config = dict(
    n_layer=17,
    n_experts=256,
    d_expert=32,
    activation='reglu',
    moe_layers=[1, 3, 5, 7, 9, 11, 13, 15],
    balance_bias=True,
    norm='layernorm',
    steps=3461,
)
Below are experts of layer 3 (counted from 0) of a mixture-of-experts language model. Rows are named router (the router's row for the expert), gate (a neuron's input weights, with its number), up (a neuron's input weights, with its number) and show model dimensions 0-127. Each number is 128 + 32 x the weight over its row's rms, rounded and kept within 0 to 255.
Before each expert's rows: "comes after" lists some tokens at least twice as common just before its tokens as in all text. This comes from a sample of Wikipedia text that the model never trained on. Tokens count by the router's weight.

# expert 167
comes after: " the", " a", " and", " to", " of", " his"
router [133 149 147 131  78 115  94 102 146 123 132 163  84 146 144 103 133  93 148 127 140 159  98 145  77 168 134 116  88 137 146  67 127 111 164 116 155  58 130 130  96  84 126 111  87 150 137  95 141 165 123  93 109 185 152 116 179 131 146 118 129 216 119 178  79 193 129 151 148  53 143 127 140 154 147 162  94 131 111 112 102 100 150  71 133 123 112 224  96 112  70 132 134 112 142 153 151 130 141 107 121 106 134 131 113 123 171 182 142 124 174 107 161 148  55 194 142 196 128  82 105  86 131 109  87 158 143 162]
gate0 [ 74 130 122  81  99 135 115  82 192 187 137 192 201 118 214 107 173 105 132 173 140 121 153 180 142  94 170 121 142 174 213  95 171 128 125 130 166  65 134 135 107 143 106 156 143 134 140  82 151 109 106  84 130 122 126 168 130  90 190 128 149 109  90 166  45 115 121 159 119 111 136 148 141  93 153 117 123 110  95 117 157 130 159 103 114 100  88 140 123 117 100  63 137 167 183  69 104 122  97 138 153 179  73 125 154 122 145 108 125 116 111  97 152 125  92 103 111 137 167  87 111 122 122  96 122 135 152 135]
up0 [175 121 109 162 143 119 126 143  60  62 142  79  69 127  58 134  90 131 142  99  68 145 111  94 121 131 113 150 125  67  87 187  71 135 129 118 121 198 124 102 132  84 146  91 117 136 129 162 130 129 147 141 104 155 126  85 111 155  55 120 124 168 163  86 177 125 137 102 117 176 137 120 118 139  87 141 132 158 166 137  88 111 105 150 149 223 164  90 116 143 159 161 100 112  58 178 176 143 159 128  86  70 164 123 134 169 105 151 142 147 126 156 110 122 192 139 133 112  92 158 141 166 144 145 123 142 110 111]
gate1 [149 181 159 104 134  91 114  91 120 153 151 136  86 151 194 181  88 110 147 121 123 179  55 122 155 145 169 131  91  88 158 123 111 131 137  66 111 133  70 175 137 168 140 128 108 139 140 141  84 159 123 124 117 146 120 112 182 107  60 160 101 129 122 172 105 149  98 157 156 121 157 141  66 181 146 132  62 179  80 116  92 149 117 136  93 100  84 185 119 149 123  68 103 107 108 109 164 121 141 121 112 135  81 134 113 111  80 100 108 132 198 164 130 144 150 188 140 132 114  48 121 108 150 161 157 175 124  97]
up1 [166 183 110  73 140  83  74  75 136 130 131 132 126 132 196 129  83 116 114 128 121 173  71 134 129 174 127  78 109  73 150 159 128 107 150  96 125 171  59 166 135 166 110 107  87 137 145 131 133 117 106 133 115 153 149 145 191 144 122 110 126 135 154 111 152 139 141 155 125 170 139 132 128 133 136 136  82 108  55 177  34 118 146 147  92  77  43 151 112 149 166  73 111 113 125 127 180 164 158 125 128 126  98 124 128 142  98  64 107 113 188 156 139 157 110 203 125 132 115  94 155 100 154 136 137 140  81  89]
gate2 [179 136 131 122  32  44  81 126 186 118 174 204  78 139 101 167 131 119 188 117 143 122 152 117 138 147 146 141  94  94 130 122 140 127 122 129 101  91 119 183 139 181 128 114 139 130 141 157 101 104 122 168 148 142 107 169 138 142 103 153 159 135 146 201 129 134 130 118 122 138 133 145  63 115 108  44  93 128 133 145  57 171 143 124 146 133 137 131 130 134 119  82 125 107 130 131 117 123 146 145 133  70 123 130 130 129 115 125  68  65 151 145 123  91 114 112 182 178 101 113 131  85 221 101 143 156  59 133]
up2 [162 136 139  71  94 134 124 152  94  81 121 141 122 127 181 105 172  43 104 149 101 125 162 137 110 141 135 106  97  69 122 132 101 138 165  92 144 158 127 158 123 128 123 107 241 192 110 103 115 173  97 165  87 108 207 135 166 117 135  96 116 148 115 136 111 128  93 147 137 152 138 152 101 140 121 124 183  94 151 138  89 120 206  79  76  97 108 132  82  99 102 139  83 118  74  53 129 165 174 153 173  88 150 122 116 168 126 115 112 114 141 122 132 135 131 112 142 145 145 105 130 120 167 168 134 134 211 128]
gate3 [ 69 115 159 148  93 208 107 167 150 126 163 149 170 135 140 121 170  48 120 111 111 103 161 116 122 106 117 110 110 139 155 119  53 119 123 108 126  78 170 101 124 106 108 103 160 126 128  89 122 150 153 151  78 193  93 125 127 141 121 115 121 129  68 109 105 199 113  82 114 127 148  93  92 215 157 105 102 155 162 158  95 136 158 116 136 147 144 166  93 106 138 138 120  96 145 167 157 156 198 125 109 135 166  96 150  89 182 145 126 137 118 180 118 122 207 110  52 104 146 134  91 125 118 141  65  99 128 145]
up3 [180 151 111 103 158  47 142 120  77 120 100 132  79 124 111 149  87 187 175 141 141 145  79 106 131 137 149 157 166 106  73 130 225 137 137 152 177 188 100 159 139 139 153 166 111 140 153 143 148 120 151  98 174 133 160 142 130 144 114 144 133 107 160 113 143  71 141 180 118  99 140 137 162  77  72 100 126  94 114  79 153  87  83 154  85 120 109  98 153 150 116 111 132 153 132  75 106 103  88 158 118 124  89 135  98 175  74 133 125 141 117 107 173 127  59 132 196 128 142 131 163 156 120 129 212 141 120  90]
gate4 [155 120  46 165 150  79 149 152 118 167 136 153  91 176 112 156 103 140 121 142  76 168 132 127  89 120  90  96 118  55 138 111 144 131 140 110 127  26 148 145 106 124 165 146 107 107 162 136  79  87 133 180 165 192 133 121 130 112 140 138  80 122  99  81 138 180 126 116 143 127 120 165 126 172 157 131 147 165 131 128 135  99 140  72 250 186 133 106 114 135 153 138 136 143 115 111 170 102 122 118 109 125  91 136 152 144 170 138 149 122 213  91 140 129 126 104 106 118 138 112 132  81 150 159 207 121 133 140]
up4 [151 121 100 130 122 106 140 145 116 164 150 191  87 255  80 154  94 118 133 149  74 150 163 129 112 119 135  60 117 101 125  81 140 131 126 161 147  18 127 146 120 108 182 156 136 146 160 116  77  91 134 180 131 190 147 134 163  96 129 119  90 117  97 116 151 117 125 117 113 128 117 169 104 188 158 137 127 166 118 128 104  81 123 107 196 163 124 114 132 168 148 101 165 133 115 118 132  92 138 106 113 142  98 117 125 126 149 117 128 123 203 100 164 148 122 129  82 135 130  63 137  74 132 169 176 131 105 125]
gate5 [105  98  82 138  71  99 105  89 134 100 113 189  77 191 105  76 125 113 117 103 156 118  93 141 154 155 109 178 114 191 169 114 116  69 131 147  94 135 169  92 136 120 102 140  97 141 176 114 179 160 113 196  96 118 138 141 108 154  96 132 157 141 115 136 129 131 114 166 137 184 209 163 119 140 104 110  74 109 107 120 139 149  89  99 180  87  58  84 131 139 128  89 181  80 117 158 133 172 160 132  62 104 136  94 167  68 162 145 116 120  91 101 130 131 109 174 118 134 119 185 121 122 122 132 164  94 161 139]
up5 [129  85 100  89  78 121 136  78 158 116 111 169  81 174 104  72 156 109 109  78 155 155 114 124 140 144 102 178 133 167 163 120 125  23 151 123  90 174 132 115 132 115  77 107  88 140 187  86 132 148 131 172  91 105 132 132  93 120  84 158 151 148 122 159 123 134 106 180 148 178 158 118 132 140  92 142  66 105 121 116 165 130  86 130 150 111  20  77 142 118 114  97 155  99 120 167 144 176 167 141  83 128 160  64 151 118 121 136 107 135 117 109  99 115 127 204 123 160 128 182 109 123 122 108 164 122 150 142]
gate6 [107 184 196 170 134 105 173 110 122  82 109 118 156 196 162 233 115  66 119 124 132 157 185 161 141  98 137 146 112 124 113 183 125 142 155 102 137  81 140 159 128 150  98 108  90 136 135 137 141 110 152 104 126 190  92  40 139 122 140 128 151 156  97 186 100 154 127 106 112 114 143 140 190 168 177 116 118 172 145 181 128 162 143 117 164 132  84 135 131 107  78 148  98 111 143  77 139 101 128 155 125 108  76 161 108 108 120 107 112 153 113 137 205 113 144 184  80 121 135 141 116 151 127  63 159 119 143 136]
up6 [110 112 170  94 102 167  69 137 116 110 151 107 114 125 121 139 168 174 178 136 101 108 114 122 166 168 114 166 138 145  90 129  85  86 188 143 146 147 135 110  94 147 156 131 126 129 148 122 145 191 126 123 111 151 130 145 134 104  70 152 139 118 123  82 175 132 104 136 188 100 172 101 127  59  66 165 127 142  67 129  81  82 155 113 135 125 146 157 119 128 148 148  89 125 123 142 113 119 191 183  95 105 187 156 167 160  93 147 109 122 144 129  79 105 119  89 169  99  35 179  97 142 129 173 127 141 227 135]
gate7 [154 159  80  95  98 168 123 176  67 114 101 120 120 150 120 128 133  72 102 146 161 126  93 139  89 155 110 128 153 142  95  76  81  96  54 154 161 175 108 110 127 167 134  99 142 139 122 133 148 155 185 172 101 209  82 105 124 142 123 122 150 168 114  92 143 148 142 184 111  85  99 108 123 206 159 148 105  91 133 144  49 150 141 120 132 107  99 126 112  91  92 181 120 157  79 110 173 140 161 115 105 141 114 135 167 124 126 138 209 141 137  87 180 163 120 169 190 115 127  94 155 141 130 118 100 100 177 153]
up7 [ 84 142  19 118  91 117  81 114 126 162 183 169 113 112 154 174 146 140  80 125 151 158 136 156 108 155 135 133 144  76 161 132 120 150  89 162 238 163  92 131 132 185 124 120  91 105 112 119  97 139 107 125 132 150 123 115 142 119 187 138 162 150 148 145  99 143 163 129 131  90 160 126 137 137 107 132 127  85  84 129 146 114 139  96 166 142 111  76  83 122 155 155 110 128 103 109 111 113  89  70  98 154 113 167 154 165 133 117 135 155 175  84 136 121  89 117 227  88 156  68  66 142 133  81 120 109 131 163]

# expert 34
comes after: " m", " f", " M", "m", " a", " c"
router [144 149 154 107  68 126  97 146 170 135 124 152  53 197 156 124 110 135 211 148 107 133  95 204 126 112 138 137 153  91 141  56 106 126 119 148 149 122 110 138  82 115 154 150 125 158 140 183 156  85  95 150 142 130 135  68 158 100 136 135 198 150  96 102 105 180  78 167 171 110 128 102 117 165 151 145 123 142 126 126  85 131 134 115 176 124  58 133 142 112  74 114 112  52 124 140 125 108 169 109 143 124 137 125 111 125 201 182 109 101 115 110 147 122 112 146 130 138  80  88 134  98 189  75  87 153  91 159]
gate0 [128 104  70 112 172 127 132 139 190 120 130 115 117  66 144 142 137 106 126 180 123 134 142 180 141 125 165 123 127  86 214  92 138 138 117 129 161 142 133  91 118 164 159  93 166  79 145 157 145 147 183 157 128 137 140 130 128 119 112 135 159 125  95  84 145  95 153 139  99 182  97 102  89 115 125 206 138 179 117 162 104 138 108 171  50 199 112 140 137 139 141 140 140  90  59  86 152  79  90  93 152  89 132 136  77 134 120 112  73 176 140 155 165 127 101  84 115 145  98 160 117 151 164 214  88 116 131 107]
up0 [126  99  83 127 184  94 111 152 204 114 142 119 144  98 124 146 149 115 124 167  97 108 112 122 103 103 157 130 118 133 201 106 148 153 121 128 142 181 140  90 100 157 163 124 176  93 162 127 111 110 155 159 163 187 119 100  65 136 126 143 190 125 124  83 136 101 146 125 121 160 115 112 111 160 129 169 137 145  80 134  93 152 139 115  77 180 146 119 155 134 115 111 164  73  91  89 164  76  78  90 131 138 126 127  48 146  86 135 117 222 176 164 145 126 128 124 101 142  65 169  85 115 173 198 107 112  97  91]
gate1 [128 168 164 136 139 131 103 179 197 127 167 150 125 137 117 160  82 122 107 108 102 153 132 137 167 125 129 131 110 114 135 117  78 150 149 106 108 117  80 135 126 157 136 124 170 138  71 148  97 111  67 159  95 188 127  27 154 143 215 165 177  73 149  99  80 150 167 119 161 129 140  89 158 180 179 158 108 150 145  93 120 122 130 150 108 108 166  82  87  97  82 109  79 146 144  79 144 120 130  98 104 102 102  58 111 167 150 126 157 130 156 141 148 148  87  87 128 108 114 120 162 126 153 107  90 134  52 158]
up1 [123  97 107  98 154  97 164  97  41 117  63  77 185 113 150 105 149  95 114 146 150 139 147 115 123 109 136 111 140 139 118 133 157  62  77 158 117 151 166  96 163 155 132 132 127 112 186 125  67 128 152 110 150 114 131 203 137 125  92 139 103  90 114 152 138  79  99 126 126 149 125 116 124 121 127  95 109 145  62 196 154 143 135 130 170 139 125 150 181 207 199 154 132 126 148  83 122 128 117 180 100 125 150 119 130 151 122  84 141 167 139 130 167  83 158 101 127 114 157 143 116 126  60 106 192 131 178  48]
gate2 [117 160 149 149  82 112 117 147 200 164 124  68  76 126 170 150 165 126 133 134 133 118 102 124 105 172  94 132 135 116 121 121  97 121  76 132 153 160 106  68  57  90  88 140 165 135 145 163 179 171 134  87 154 104 133  85 130 138  76 133 177  94 115 109  85 148 123 167 155 125 110  79 134 105 202 194 152  96 126 113  71 138  94  97 174 129 136 134 110 141 113 122 110 109 142 157 205 154 112 109 120 129 119 113 148  92 142 186  79 140 106  43 126 157 149 165 151 188  56 142 128 160 162 111 112 148 110 134]
up2 [190 136 134 146  98 118  92 161 159  97 115 154 117 140 143 132 150 156 148 174 135 164 100 164  46 120 100 129 124 152 138 136  94  98 124 138  99 141 120 136  46 162  73 137 148  90 192 151 124  80 133 125 146 105 149 114  88  92  80  98 151  88 103  76 124  99  77 131 141 115 146  80 122 139 174 146 165 142 138 106 113 143 124  60 174 115 146 112 143 167 138 128  91 100 135 165 160 115 187 145 176 145 179 162  87 112 109 172  92 161 171  91 138 116 160 101 114 174  56  54  80 170  81 128 161 133 143 140]
gate3 [144 108 128  96 126 209 110 152 107 119 189 117 149 211 172 114 111 132 152 160  88 146 168 138 151 141 151 161 135 151 141  96 170  84 120 123 129  92 140 120 128 124 130 153  71 145 123 183 163 197  97  91 114 107 125 120 149 144 156 127 129  58 133 137 160 146  72 170 180 117 159  54 121  88  97 156 108 121 139  52 170 103 138 172 161 130 141 110  93 144 139 135  93 111 156 149 151  94 105  94  82  82 114 170 100  75 129 134 122 108 100 127  94 158 124 149 100 175 121 158 108 173 153  86  50 137 117 186]
up3 [110  50  85  98 122 165 111 157 135 120 108 156 116 120 131 118 166 122  70 153 103 139 190 126 121 127  95 122 164 106 163 174 115 105 107 145 122 145 119 152 200 122 143 122 108 122 163 120 171 137  83 143 111 140 122 166 122 143  91 183 135 131 173 109 126 181 113 116 161 176 140 156 142  76  63 111 160 112 170 115 128 155 131 130 126 192 121  91 159 112 150 133  22 125 160 141 139 118  95  85 128 152 148 163  20 158 179 180 110 140 132 144 121 127 139 163  96 117  87 117 117 124 123 172  46 111 170 158]
gate4 [172 149 127  89 104 148 115 133 145 142 128 139  79 154 164  96  21 113 118 145  78  80 144 174 140 212 152 146  71 123  57 114  93 148 128 143 165 153 132  71  82 117 148 122  93 187 168 209 166  84 115 113 168 134 144  94 164 142 111 137 150  85 108  90 175 148 105 167 112 116 135 137 101 213 124 112 117 155 104 114 167 144  98 105 171 109 109 147  98 131 172 181 108 138 130 128 167 177 102 131 116 107  85 119 117 103 155 173 118 134 100 131 122 180 111  78 144 129 168 128 123 140 169 117 116 148 123 132]
up4 [ 98  45  59 144 163 169 121  95 110 131  54 111 202 106 110 134 176 107 159  83 149 189 152  66  92  76 168  84 147 124 183 149 129 142  73 121 112  99  74 131 144 156 125 115 103 113  66  84  84 193 155 129  96 141 150 165 103 126 127 126 118 172 124 134 115 132 146 100 146 154 151  93 149  78 101 155 136 128 176 106 128 137 167 155 117 149 137 117 131 113  75  96 115 117  76 131 158 153 108 109 141 165 144 136 140 169 122  48 177 144 147 137 147 100  96 166 160 123 135 155 135 141 118 138 131 110 185  86]
gate5 [103 160 111 119  54 100 101 155 145 143 125 109 115 168 151 185  99 149 154 145 161 111 101 206 111  86 120 109 145  87 146  74 152 126 174 199 164 107 123 133 124 147 117 130  86 163 205 148 114 127  87 117 129 155 100  96 126 159 103 152 174 146 146  93 146  98 104 151 111 177  80 131 126 132 172 170  88  97 114 182  67 141 176 121 176 106  70 125 135 116 101 102  86 116 116 136 141 190 108 115 203 102 148 135 166 154 168 156 135  97 122 100 148 113 106 161  65 169  96 120 115  72 114 155 148 121  85 101]
up5 [104  85 129 123 188 135 145 154 154 112 141 160 145  97 136 107 133 156  92  91 109 175 123  24 188 165 122 122 108 182 130 145 131 190 120  60 123 111 143 147 185 163 143  90 156  94  57  96 129 143 140 137 155 121 192 172 115 123 149 127  98  60 102 163 105 148 145 121 115 132 135 137 151 119 101 110 132  66 131  98 176 116 111 145  85 120 146 183  96 108 167 139 187 123 125 123 163  80 123 122  94 123  53 109 136 143  83 108 173 137  70 176 101 117 148  86 162  77 117 149 106 151 127 129  93 119 162 102]
gate6 [ 63 130 141 101 104 130 123 138 151 192  90 134  83 169 107 125 143  60 140 138 144 144 106 192 130 131 146 208 123 133 165  31 124 106  89 116  88  84 155 142 140 110 194 171 150 143 130 136  76 127 141 142 125 113 121 135 127  95 108 116 173 120 196 113 136 137 122 147  95 144 165 143 107 167 178 137 169 158  98 148 122 183 175 113 130 137 146 131 136 169  86  98 152  85 166 124 154 129 104 137 120 117 181 121 120 115 207  91  68 117 114 125 122 131 145 113 100  89  65 125 111  82 187  72 137 105  82 139]
up6 [113 140 134 187 160 137  97 167 101 115 150  83 155 137 160 159 147 148 101  86 143 106 204  88 115 114 177  59 131 102 112 164 134 188 159 166 161 165 110 100 123 106 136 103  91  76 105 125 150 150 133  99 100 144 132 134 137 132 129 108  77 174  91 128 147 156 151 124 124 115 113 143 121 109  71 116 128 136 116  99 135  73 103 127 154  81 166  85  82 127 144  99  79 196  77 142 140 167 128 139 167 118 122 108 122 119   4 135 195 126 136 179 130 130 126 147 149 162 171 130 186 143  96 154 110 127 158  63]
gate7 [162 124 102 155 172  92 106 154 137 172 129 124 194 151 135  91 145 140 143 178 121 125 152 134 124  88 176 146 147  76 138 130 136  96 188 194 195 171 116  86 123 158 124 131 133 133 186  71 126  94 107 155  93 123 117  88 121 159  59 173 152 140 163 111 116 133 150  90 169 198 127 164 145 146 171  95 112 123 101 162 129 124 159  85 129 106  56  95 105 106 134 105  92 114  78 160 155 131 128  66  77 167 135 123  89 138  87 114 105 179 112  98 106  89 107 196 132  93 184 135 157 116  85 113 140 135 104 107]
up7 [143 120 109 146 140 132 138 138 149 124 144 104 164 177 169 159 153 161 148  99 165 141 108  86 179  85 133 155 124 134  92  93 130 217 164 161 103 170 130  56 101 187 139 139 119 176 137 149 182 192  95  72 146  91 134  83  53 154 112 140 182 102 129 170 145 120 156 142 108  90 135 115 132 119 134 123  96  80 161  77 139  64  69  78 116  91  92 137 117 106 103  80 123 134 120 137 120 118  88 148 179 135 166 207 145 101  90  96 125  82 135 151  90 170  99 117  80 145 140 138 160 109 116 125 124 112 104 140]

# expert 180
comes after: " the", " a", " and", "'s", " his", "ing"
router [105 150 122  87 131  91 129 149 163 141 150 165  78 131  68 106 119 101 120 137 139 146 108 126  82 114 116 126 113 106 144  85 128 165 102 115  91  92 134 135 108 175 191 187  75 158 108 141 187 106  95 178 144 176 134 119 139 122  91 123 151 176  86 177  78 207 129 189  97  81 101 128 123  81 145  68 106 138 129 125 111 132 177  44 139  94 108 161 118 110 116 106 137 110 135 123 163 162 119  93 148 104 131 133 115  98 161 167 107 112 141 155 157 127 166 150 132 121  38  76 130 109 190 138 110 205 105 130]
gate0 [138 240  89 104  39  70 120 154 139 159  85 174 115 154 139  83 151 122 133 119 127 113 115 120 143 122 167 132 124 142 100  99 146 145 163 143 120  35 102  93 172 147 204 103  78 145 104 127 147 177 135 152 136  81 105 186 140 164 117 191 182 148 126 175 115 132  80 168 155 127 164 131 125 103 116 122  96 120 125 151  72 128 136  79 193  83 114  97 149 141  65 106 135 101 159 150 141 140 138  86 160 105 107 180 144 159 140  97 104 118 151 124 134 130 117 146 151 110 142 109 106  96 145 122  81 154 147 102]
up0 [122  58 153 123 142 168  78 146 147 140 142  91 152 125 118 125 126 138 100 109 120 141 175 126 119 186  78 169  99 141 119 144 125  90 158 143 125 188 181 182 130 115  68 117  99  70 160 125 132 128 159 144 125 157 112 140  93 109 117  97 107 130 110 104 122 157 206 139 142 135  55 112 123 178  88 130 117 168 149 138 214 135  71 195 107 139  79  79 110 167 175 156 118 163 152  95 146 163 119 160  96 160 145  97 128 103 118 165  98 129 102 107 129  95 115  67 135 141  65 188 128 120  94  71 126 111 131 181]
gate1 [ 80 146  92 147  80  68 107 149 198 160 146 129  85 103  98 108 142 121 154 128 161 146 191 114 128 185  85 124 140 136 120 124 126 162 140 142 139 115 105 161 117 135 107 135 170 121 119 127 100 178  86 223 143 181 119 109 155 160  79 133 191 123 108 125  90 133 177 127 139 100 120  82 139 124  89 163  93 159 174 111 122  81 178 124  90 140 124 189 124 139 122  99 212 140 143  92 170 137  89 124 156 137 129 199 129 137 171 124 122 148 117  98 122  70 159 146 114 148  79  80 127 134 153 129  73 141  72 170]
up1 [ 83 135  93 120 118  94 100 145 181 120 147 146  83  90 103 118 118 133 154 152 191 121 192 111 118 174  84 141 163 137 144  99 178 176 134 119 141  76  85 152 114 123 138 134 163 121 122 151 107 139 118 239 139 184 113 126 154 177  85 124 151 107  70 123  91 153 150 131 131 101 111 111 139 100 103 162 115 152 203 107 104  98 167 129  80 145 161 164 143 140 141  89 203 142 148  42 149 120  98 105 153 163 128 198 132 152 149 133 107 147 105 111 144  99 153 139  89 111 109  95 102 106 161 148 100 156 107 196]
gate2 [174 115 183 134  37 113 104 163 133 131 114 177 100 206 133  68 148 158 122 141 124  25 145 147 141 116 136 116 160  47 127  86  93 144 158  90 108  67 152 138 153 110  84 118 117 141  94 155 158 124 133 149 134 164 136 116 144 149 116 172 149 135 127 136 115 185 153 132 154 127 129 122 149 114  76 128  71 142 152 114 114 131 182 122 125 116 133 152 121 141  29  80 124 117 137 166  57 105 145 111 158  70 108 179  72 122 171 114 102 107 159 148 130 116  98 153 142 140 134 153 101 150 136 154  90 109 103 165]
up2 [155 146 113 132  74 132 134 117 147 132 118  96 172 128 113 119 111 164 104 138 177 135 120 146 162 166  97  61 111 167 129 237 178 166  99 139 137 120 132 142 121  97 187 125 105 184 173 140 109 124  84 138 148  95 133 110 115 148  69  67 152 157 165 118 153  82 102 123 138  73 126 218 117 135 198 132 100  71  81 143  85 130 131 151 140 134 145 117 199  78 134  99 137 107 164  83 128 137 125 145 108  99 143 125 122 146 120 115 132 145 169 106 103  75 130  99 107 107 185 111  91  69 126 144 140 111 119 194]
gate3 [117 136 127 167 115  98  90 118  76 156 153 126  92  76  76 139 150 127  96 152 123 145 145 110  82 171 152 116 123 108 154 144 113 162  72 132 178 160  89 148 101 205 115 153 171 130 109 126 128  67 100 145  75 154 160 150 126 139  92 142 123 165 122 149 153 182 179  47 146 109 123 107 124 155 185 150 142 116  67 106 116 117 176 126 138 142  94 117  86 144 131  59 111 105  99 177 115 125 147  94 138 175 122 190 112 165 131 125  81  98 147 104 117 153 193 150 178 151 109  85 109  87 175 145  72  95  87  92]
up3 [123 106 130 169 134 109  80 122  89 157 129 132  84  62  86 142 121  99  68 159 171 121 156 132  99 154 160  88 117  74 167 134 106 150  64 159 170  98  85 139 132 166 112 145 132 156 105 113  83  66 123 129 110 149 124 163 145 164  90 143 106 147 142 144 156 165 179  57 165 164 120 126 105 195 157 146 118 122  33 114 157 140 160 155 167 120 111 100 124 146 130  27 125  94 168 144 122 127 152 111 117 140 121 148  92 166 162 102 125 111 174  85 138 196 154 163 176 136 111  83 130 113 160 138 126 134  87 124]
gate4 [140 103 143 121 153 114 150 123 157 129 128 145 124 136 141 135 114 100 145 154  82  97 151 145 126 148 125  39 102  87  57 133 121  64 130 112 113 123  98 137 191 110 130 214 134 115 125 138 151 137 106 255 106 138  78 105 128 160 137 138 207 140 135 149  98 161 115 195 113 114 112 108 139 117 147  85 150 136 142 146 110 130 131 100 122 117 133 166 118  88 129 103 130 129  50 146 174 115 122 157 124 134 154 126  55  89  47 139 158 163 125 179 147 138 137 163 144 137 112 121 160  64 107 153  81 148 135 166]
up4 [129 137  60 106 146 127 174  98 165 136 121 166 124 153 125 147 115 117 186 158 134  87 143 126 143 125 115  39 100 170  88 127 130 101  77 159 123 114 129 134 210 134 142 174 147  99 117 107 103 163 143 222  93  59  92 135 116 149 107 104 141 162 144 136 137 121 115 178  86 100 106  95 105  79 114 117 174 144 102  88 142 172  91 103 111  92 159 131 147  89 129 115 128 147  70 104 169 115 135 136 136 109 229 137  62  86 133 150 145 140 178 141 114 102 175 142 157 136 112 137 121  68 108 153  91 133 112 165]
gate5 [ 81  68 111 106 116  71 110  74 227 109 133 164  90  90  76 145 112 109 125 125 160  94 140 147  97  73 159 165 111 102 137  97 139 196  97  88 162  89 126 188 103 160 104  97 127 156 184 153  99 115 112 138 183 146 133  99 120 121 131 143 125  80 149 116  28 163 181 136 133 118 147 152  91 133 127 149 110 133 118 149 142 124 170 102 125 124 165 100 168 112 134 164 133 133 146  99 103 139 149 128 177 104 115 112 180 158 134 108  44 156 141 149  49 133 150 109  85 134 115 178 134 139 133 155 144 156  98 133]
up5 [ 86  91 132 102 132  85 118  62 210  98 121 168  82  78  92 152 117  78 125  86 168  84 131 148 108  93 177 148 105  96 129 128 139 183  87  99 156  66 101 187 105 155 137  93 130 164 165 148  85 141  95 149 168 171 134 102 125 137 150 151 137 101 141 126  43 146 203 146 158 114 144 156  91  92 137 177 114 114 115 160 134 108 154  99 122 134 180 112 172 113 104 150 135 115 152 122 100 135 147 134 167 106 131 115 152 157 141 119  37 145 134 162  72 149 135 123  82 136 115 191 160 155 138 152 138 162  96 133]
gate6 [121 132 179  70 140 153 143 136  79 104 135 134 145 212 124  67  43 154 124 179 131 157 111 164 151  97 143 127 143 186 109 147 133  82 160 140 157  28  68 135 137 184 188 125 138 117 116 121 126 138 126 147 126 140  94 154 163 128 146 118 119 118  49 172 114 168  56 149 125 159 109 131 118 110 130 108 124 149 112 157  89  85 106 148 138  69 145 126 103 142 109 103 171  99 137 134  80 131 149 115  95 124 128 121 124  89 138 153  75 137 173 109 162 102 196  96 129 128 106 122 135 129  95 145  80 145 206 131]
up6 [107  95 204  79 145 181 136 121  71  93 120 140 155 171 148  21  66 118 140 179 116 170 106 148 144  83 132 137 142 195  49 154 107  79 158 126 180  74  86 144 118 225 170 107 111  99 111 148 134 135 120 135 136 137 105 121 128 111 171 108 139 109  79 137 134 169  75 140 117 115 134 118 109 115 125 119 149 156 108 187  87 104 117 143 146  91 146 127 126 126 146 112 146 120  85 146  99 146 174 140 108 123 120 115 132 101 122 149  98 164 181 132 142 110 194 102 123 113  80 126 144 129 103 122  84 128 193 124]
gate7 [151 110 219 113 124 134 140 128 129 142  70  91 103 114 144 118 105 134 129 139  77 150 114  87 117 145  88 124  95  99 169  96 142 144 152  72 121 191  79  94 120 137 114 176  99 147 114 146 191  57 138 104 116  66 102 130 118  96 115 141 154 127 116 181 176 179  80 144 105 140  60 190 159 167 170 171 135  76 101 145 134 111  94 137 124 125 118 192 148  83 134 184 150 115  93 185 167 136  96 100  71 110 122 146 137 155  98 131 175 151 113 199 132 113 100 131 130 140 128 139  78 112 160 109 121 130 148  93]
up7 [117 157  22 169 133 120 124 171 114 107 174 162 143 105 115 137 139 157 110 122 141  92 140 122 139 142 166 139 152 155  61 146 132 147 112 179 129  80 130 152 127 109 136  56 148  92 118 140  63 184 119 140 111 159 142 120 155 145 120 124 120 126 156  76 112  99 179  90 141 135 207  54 115 118  73  92 146 195 163  67 121 147 115 127  93 142 137 113 117 193 132 109 115 159 185  41  99 127 170 162 168 156 121 108 110  99 149 126  86 115 142  72 131 132 134 153 145 134 116 118 172 142 112 174 119 132  96 162]